{"num_hidden_layers": 19, "hidden_size": 384, "n_experts": 48, "experts_per_token": 2, "d_expert": 144, "d_shared_expert": 0, "hidden_act": "geglu", "moe_layers": [1, 3, 5, 7, 9, 11, 13, 15, 17], "router_score": "softmax", "normalize_top_k": false, "routed_scale": 4.9, "balance_loss": 0.001, "balance_bias": true, "init_std_router": 0.012, "lr_router": 0.000267, "num_attention_heads": 3, "num_key_value_heads": 1, "head_dim": 128, "vocab_size": 32768, "norm": "rmsnorm", "norm_place": "peri", "norm_eps": 1e-05, "positions": "rope", "rope_theta": 10000.0, "rope_fraction": 1.0, "qk_norm": true, "attn_scale": 0.112, "tie_word_embeddings": true, "parallel_block": false, "extras": ["capped logits"], "init": "normal", "init_std_qkv": 0.0157, "init_std_o": 0.00255, "init_std_up": 0.0157, "init_std_down": 0.00255, "optimizer": "soap_variant", "learning_rate": 0.00347, "lr_mult_o": 0.776, "beta1": 0.95, "beta2": 0.95, "lr_head": 0.00687, "max_grad_norm": 0.5, "warmup_steps": 129, "schedule": "wsd", "decay_fraction": 0.601, "decay_shape": "linear", "final_lr_fraction": 0.05, "batch_tokens": 131072, "max_seq_len": 1024, "doc_mask": true, "train_tokens": 495600000, "max_steps": 3782, "dataset": "wikipedia_en"}
Below are experts of layer 3 (counted from 0) of a mixture-of-experts language model. Rows are named router (the router's row for the expert), gate (a neuron's input weights, with its number), up (a neuron's input weights, with its number) and show model dimensions 128-255. Each number is 128 + 32 x the weight over its row's rms, rounded and kept within 0 to 255.
After each expert's rows: "gets" lists some tokens that make up at least twice as much of what it gets as of all text. This comes from a sample of Wikipedia text that the model never trained on. Tokens count by the router's weight.

# expert 19
router [187  72 105  52 174 153 168 156  92 161 209 153 154  85 162 123  78 120 172 109 144 122 153 119 101 109 109 140 166 196  91 165 145 127 107 162  86  66 158 138 113 166 110 116 137 146 179  90 139 196 174 123 186 147 140 125 195  94 170 139  85 158 142 138  94 123 102  69 128 128 182 162 142  93 100  96 121  86 133 121 125 159 160 154 102 119 168 168 183 136 162 135 143  81 120  87 108 141 136 149 137 146 144 152  95 141 103  89  82 168 167  85 130 103 151 179  78 120 118 110 167  94  88 133 116  52 121 169]
gate0 [133  76  77 145  88 125 121  82 141 107 131  81 159 146 120  87 111 127  85  70 149  69 130 140 126 163 136 100 130 121 131 110 125 164 149 141  85 173 114 160 126  63  98 125 169 109 167  72 127 106 117 105  79 182 119  97 132  87  81 105 121 165 101 176 123 155  92 147 153 212 179 103  98 159 141 166 151 109 146  95 111 112 136 119 166 171 129 108 178 106 141 153 128 101 103 231 132 122 189 127 131 125  83 109 124 140 124 138 128 155 169 148 125 163 130 128 129 135 128 117 131 151 126  86 154 167 154  80]
up0 [155 150  69 141 117 192 166 128 144 118 144 122 115 147  96  79 130 132 115  91 105 156 159 108 141  53 139 132 156 156 137 107  85 115 161 107 139 112 102 102 143 172 192  62 139 116 126 138 163 116 119  89 121 146 102  84 144 156 162 120 172 144 121 115 104 122 180 118 108 157 162 129 145  87 139  77 180 107  99 146  67 138 130 146 114 177 137 103 118 129 166 129 155 144  82 181 110 106  72 114 162 152 139 134 172 115 101  79 137 173  88 221 158  80 176  97 149 107  69 121 134 142 159 124 160 117  84 155]
gets: " |", " or", " A", " this", " M", " P"

# expert 39
router [ 74 112  96  93  66 117 201 154 149  94 136  95 103  44 163 147 123 166 129 126 195 124 142 120 109 135 144 132 154 123 134 150 161 127 102 133 136 122 147 120 196 145 163 133 144 168  87 160 129 101  93 133 108  93  92 126 101 145 127  86 116 100  66 125 120  92 135  92 165 109  87 112 133 153 143 116  82 151 111 152 142 123 226 169 149 133  95 110  70 124 174 118 170 122 139  87 191  88  89  93 103 156 195 155 152 153 200 144 147 150  98 120 169 124 134 169 154  98 119 138  71 104 133 145 146 122 122 129]
gate0 [131 107 106 114 136  88 127 166  99 126 187 105  65 120 112 128 177 182 143 102 124 111 156 136  99 124 136 142 201 106 104 179 138 118 153 126 122 173  87 126 183 143 135  80 100 119 139 153 106 152 113 135 121  89  85 140 131 144  56 157 141  64  93  98 137 112  59  89 138 118 141 171 115 197 138 175 215 114 126 148 166  69 149 114  71 137 129  77 107 101 101 128  81 143 114  66 115 121 133 166 144 136 189 180  98 146 140 156 184 144 100  90 130 112 168 105 136 137 158  70 156 132 149 101 123  83 101 112]
up0 [119 189  66 126 135 162 121 108 120 165  92  97 140 191  86 132 123 139  98 110 121  47 157 123 161 136 146 153 209 135 140 122 137 152 124 206 178 139  91 157 157 104 156  79  87 182  88 141 109 165 101 114 103  98  95 100 109 142 119  88 117  90 143  73 163 113  49  72 132 159 119  83  95 124 122 174 115 155 136 147 115  54 131 141  91 165  88 106 136 151 144 142  72 160 115 113  96  98 132 146 110 172 187 135  94 122 134  99 136 159 115 128 139 105 115  38 142 156 117 136 111 111 160 143 127 102 144 105]
gets: " of", " ", " which", " only", " located", " known"

# expert 4
router [165 151 149 126 172 109 102 148 137 150 157 131  87 130 128 198  87  52 177 157 175 141 180 180 139  79 122 130 174 176 208  79  90 189 130 110 129 149  85 178 100 146  63 125  80 139 159  70 125 117  96 104 121 164 182 165 172 140 127 121  83 123 107 107 125 122 138 115 119 122 117 174  82  86 139 115  61 127 124  68  87 139  92  75 172 121 112  71 138  83 119 105 124 158 152 130 150 103 123 167 105 117 106  88 138  74  59 146 123 117 159 154 129 134 110 140 130 171  79 121 106 109 126  78 114 122 126 179]
gate0 [ 92  96 143 178 128 164 137  89 129 144 130  90 159  85 140 105 141 136 125 139  72  77 143 110 140  56 108  84 136 135 117 132 101 111 110 111 133 106  95 159 179 120 131 108 169  96 131 111 122 160 125 142 162 180  81  77 179 128 115 102  80 112 139 125 128  76 172 178 161 108  87 100 179 101  91 112 168  79 137 131 107 165 148 150 191 111 184 180 155 110 160 105 131 124 103 145  58 129 151 142 162  87 152 120 159 141 102 102 133 120  82 130  82 163 158 100 160 144 131 126 150  95 146  94 117 113 143 131]
up0 [ 91 154 119 111  98 163 114 129 184 111  87  88  79 152  57 116 143 146 113 127  68 158  99 131  91 119 157 163 119 118  99 139 107 122 155 129 135 176  77 157  99 160 119 125  56 123 122 113 129  94  76 110  68 130 144 183 103 101  95 164 106 134 116 149 141 121 122 116  82  77 167 106 138 115 122 127 146 173  85 121 153  89 121  91 131 135 152 108  82  94  93 167 122 172 176  73 127 126 130 113 116 175 158  92 146  90  90 130 160 106 191 116  89 135 156 113 101 161 110 103 168 115 152 125 119 153 143 106]
gets: " and", "\"", " is", " |", " was", " /"

# expert 14
router [111  88 116 144 119 160 116 138 113 162 118 170 111 116 149 109 181 170 167 111 117 133 185 127  84 171 188 168 108 147  96 151 139 157 132 158 124 101 124 191 125 116 178  54 205 133 133 150 141 124 180 140 147  87 125 107 143 125 143  97 152 112 117 115  99 164 120 135 164 151 107 112 120 106 162 129 111 113  60 159  95 108 164 113 179 114 100 181  94 153  87 202 106 113 148 113  95 130 157 106 153 169 129 110 102 130 126 137 138 121 152  83 151 139 137 185 118 126 151 126  97 117 156 134 147  79 120 151]
gate0 [132 125 130 182 101 154 151 144 137 109  90 170 178 180 117 160 134 160 153  93 177 106 171 146  93 200 102 137 152 129 137 131 120 122  92 120 110 147 154 147  68  80 172 134 174 125 129  84 152 170 146 135 109 158 113 122 157 132 159 101 120 161 119 130 188 160 156 138 131 148 173 171 156 140  92 133  98 140 111 122  67 152  56 148  52  69 152 110 194  49 107 128 109 162 119 109 107 114  73 146  94  88 156 144 174 130  99  53 129 152 134 106 125 112 115 109 162 126 111 134 118 128  90  74 145  67 116 123]
up0 [147 121 111 165 100 150 171 128 153 120 173 141 156 103  90 118 110  62  76 171 128 134 176 166  91 132  98 124 143 139 148  94 145 185 166 102  95 105 104 122 109 161 140  90  95  71 163 128 152 125  67 111 164 168 147 118 176 137 187 128  81 126 163 139 155 114 206 122 139 176 156 130 134 153 162 159 100  85 137 151 156 119 143 156 181 172 120 150 146 173 149 102 148 107 118 208 161 147 110 117 152 127 144  97  88 150  76 122 135 114 162 146 103 132 196  88 136 163 126 113  78 162 157 121 110 146 118  94]
gets: " a", " for", " an", "ing", "5", "b"

# expert 17
router [136 141 164 190 147 156 125  64 154 163 162 132 150 156 100 143 124  76 109  94  96 106 130 107  77  72 106 123 180 156 193 125 160 108 168  83 109 145 121 114 173 161 108 154 187 162 113 140 119 123 136 113 167 154 112  77 140 145  85  67 119  81 190 115  54 203 116 115 100 127 122 165 150 154  97 140 112 125 132 110 119 123 115 114 145  89 122 184 154  81  94 110  68 114  93 133 113  94 148 158 146  86 136 133  90 192 129 145 102  93 111  89  58 162 157 112 145 120 147 114  57 160 122 110 175 102 117 121]
gate0 [163 128 154 115 194  95 139 109 180 148 150 135 169 150 128  98 108 188 172 116 115 144 136 168 156 190  61 125 140 136 104 133 112 164 112  71 153  84 134 178  89 127 122  79 136  87 147  94 185 151 147  71 118 174 135 101 155  82 138 151 101 149 131 163 166 106 120 210 122 127 107 123 106 127 129 151 103 105 106  63 125 190 100 118  95 106 194  96 148 111 145 199 189  91 129 149 127 129 190 124 171 104  89 101 108 110  74  60  73 112 165 118  91 163  89 107 147 119  81 121 128 100 159 139 112 119 126 168]
up0 [134 104 123 116 182 100 112 101  59  85 166 104 154 170 122 121 176 134  75 102  92 130 164 155  84 111  91  88  99 109 101 115 146 193  93 123 151 129 155 172  99 117 118 151 125 179 167 118 179 129 104  75 162 148 125 105 109  80 129 143 172 108 128 145 131 117 164 152 163 160 154  50 149 125 135 130 111 112 104 129  75 123 125 142 116 133 130 109 135 167 168 110 153  88 102 169 156 141 137  46 217 117 168 130 159 119  77  79 154 148 165 116 174 160 140  87 149 143 131 116 138 181 174 172 131 105 121 142]
gets: " in", " to", " as", " on", " from", " "

# expert 2
router [139 127 124 143  92 108 120  89  98 144 165 132  90 130 128 154 142 202 110 115 152 126 126 135 113 106 166 185 152  70 133 146 151 109  99 132 152 139 155 142 204  93  70  99 180 115 102 133 141 107 114 162  93  97 112 188  98 146 120 139 100  93 123 113 106 202 108 114  97 122  84  66 111 123 120 123 102 123 106 166 102  71 152 102 124 126 113 159 135 171 106 125  90 104 133 114 150 110  95 117 117 133 148 139 121 124 119 153 147 144  93 151 167 201  94 148  94 141 146 103 149 136 140 182  82 155  26  61]
gate0 [175  67 170  86 127 103  97 129 135 113 116 146 128 198 171 137 136 199 132 128 110 142 223 129  90 178 101 163 163 137 168 144 128  89 101 127  86 121 120 139 154 177 139 109  87 131 134 137 121 163 174  59 147 108 122 127  98  82 170 109 195 116 155  87 211 170 142 156  86 141 115 137 141 153 168 127 124 133  74  89  98 103  69 149 100  72 143 107 117 128 129 168 189  68 144 135 113 160 141 108 133 132 135 118  66  75  93  95 155 154 143 116 121  90  75  96 134 149 118 128 158  79 140 158 164  94 139 130]
up0 [134 157 131 139 107  97 122 171 182 159 118  91 127 125 100 164 105  77 172  80 150  96 130 160 121 175 122 107 171 138 113 136 122 162 178  95 132  81 106 136 114 110 107 137 180  70 134 107 132 149 160 127 147 104 126 119 139 134 154 132 143  89 168 117 116  93 105 172 120 119 140 151 148 139 170  79 160 118 161  96 157 207 102 126  98  72 154 179 102 144 141  68 142 140 113  98 106 150 173 107 169 140  68  90 169 149 138  90  89 115 107  71 127  71 168 137 121 154  71 106 130 116 115  82  83 134 125 191]
gets: " ", " and", "s", " some", " not", " film"

# expert 46
router [132 109 143 106 188 151 126 134 134 142 113 146 192 148 133 110  88  71  68 139 121 131 132 170 170  99  56  91 151 150 120 128  85 107 171  84 108  60 136 128  92 117 138 142 113 148 136 122 183 143 158 147 116 157 172  55 159 180 150 120 122 175 110 131  95  90 161 133  88 116 168 120 148 148 162 154 109 100  98  88 142 145 135 115 145 172 166 119 156 127 134 133 175 133 107 155  88 162 123 154  99  89 148 114 189  93  78  67  90 128 144 136  89  88 120 102 116 111  79 145 137 158 153  99 167 124 142 146]
gate0 [102  88 149 120  93 123 127 197 186 172 126 135 132 170 146 139 144 145 167 122 117 152 159 152 159 141  90  68 142  94  91 119 105 140 142 128  69 175 181 129 132 160 113 106 144 126 133  75 137 165 165 131 143 134  98 144 136 171 208 158  94 132 113 156 154 119 128  80 129 126 143 169 131 111 129 142 185  62 120 111  90 122 156 135 175 134 127 103 124 121 148 129 199 130  66 151  88 163  84  81 109 122 182 117  87  56 139 142  64 152 102 110 167 103 120  93 152 120 114 170 107 134 116 125 153 168 148 145]
up0 [116 161 160 141 153 127 150 209 180  95 128  63 111 182  62 101  99 131 151 141 116 125 115 100 165 163 149 144 165  86 156 164 125 127 130 134 103 147 153 130 118 130  86 133  72 135 140 148  88 141 133 137  95 125 111 189 171 151 118 159 146 135 138 142  90  87  94  70 142 105 120  78 118 130 126 127 165 141 209 133 183 103 181  99 157 125 118  99  54 138 103 129 174 161 105  98 148 154 146 125  93 112 150 158  97  68 136 140 148 159 155 103 169 112  86 167  86 138 126 103 114  90 119  87 131 148 111 107]
gets: "14", "12", "15", "13", "16", "18"

# expert 3
router [138 165  46 199 118 118 103  85 117 163 159  77  99 150 150 156 151 115 103 133 141  95 140 140  71  72 133 101 143 133 178 111 121 148 182 172  71 132 107 148 119  80 137 154 156  74 181 111 132 167 108  48 100 146 151 101 131 106 111 181 141 145 117 135 130 107  97 172  96 124  99 125 126 155 188 106 142  56 146 113  98 168  88  60 141 124 177 168 157 106 163 122 162 141  85 160  94 167 146 117 109 139 130  96 100 121 122 124  98 134 142 143  60 136 111  56 164  85 100 117 107 150 160 126 140 106 162 176]
gate0 [128  62 125 163 164 156 150 129 139 146 146 131 117 142  89  98 102 107 159 130 101 107 125 126 143 138 129  89  86 135 106 165 106 148 187  70  59  64 146 115 145 112 116 104 160 165 125 132 165 133 109  78 101 198  80  57 157 121 119  86 148 180 162 186 141 118 181 144 171 145 152 153 155 161 161 116  74 124  51  79 140 147 143 139 129 122 141 111 158 134 136 166 103 108 135  91  96 101 110 119 122  54 111  87 106 124 114  63 113 130 167 104 121 135 117 130 135 120 104 153 114 107 153 141  88 164 130 147]
up0 [ 87 141  98 103 105  84 130 121 121 139 142 131 167 144 162 122 108 114 131 142 132 111 132 132 181 123 115  99 162  85  72 155 103 113 117 141 128  53 146 160 181 103 100 134 102 119 103  94 119  80 121 182 123 155 125 129 151 122  93 175 123  97 105 120 175  91  55 184 161 107 104 167 136  88 156 125 175 112  59 112  77 151  98  77  96 126  89  81 172 108 103 141  88 101  80 104 217  81 191  95 161 144  94  95 128 134 128 129 140  63 151 116 110 147 150 119 135  74 153 104 116 141 196 182 122 155  68 124]
gets: "2", "3", "4", "5", "6", "7"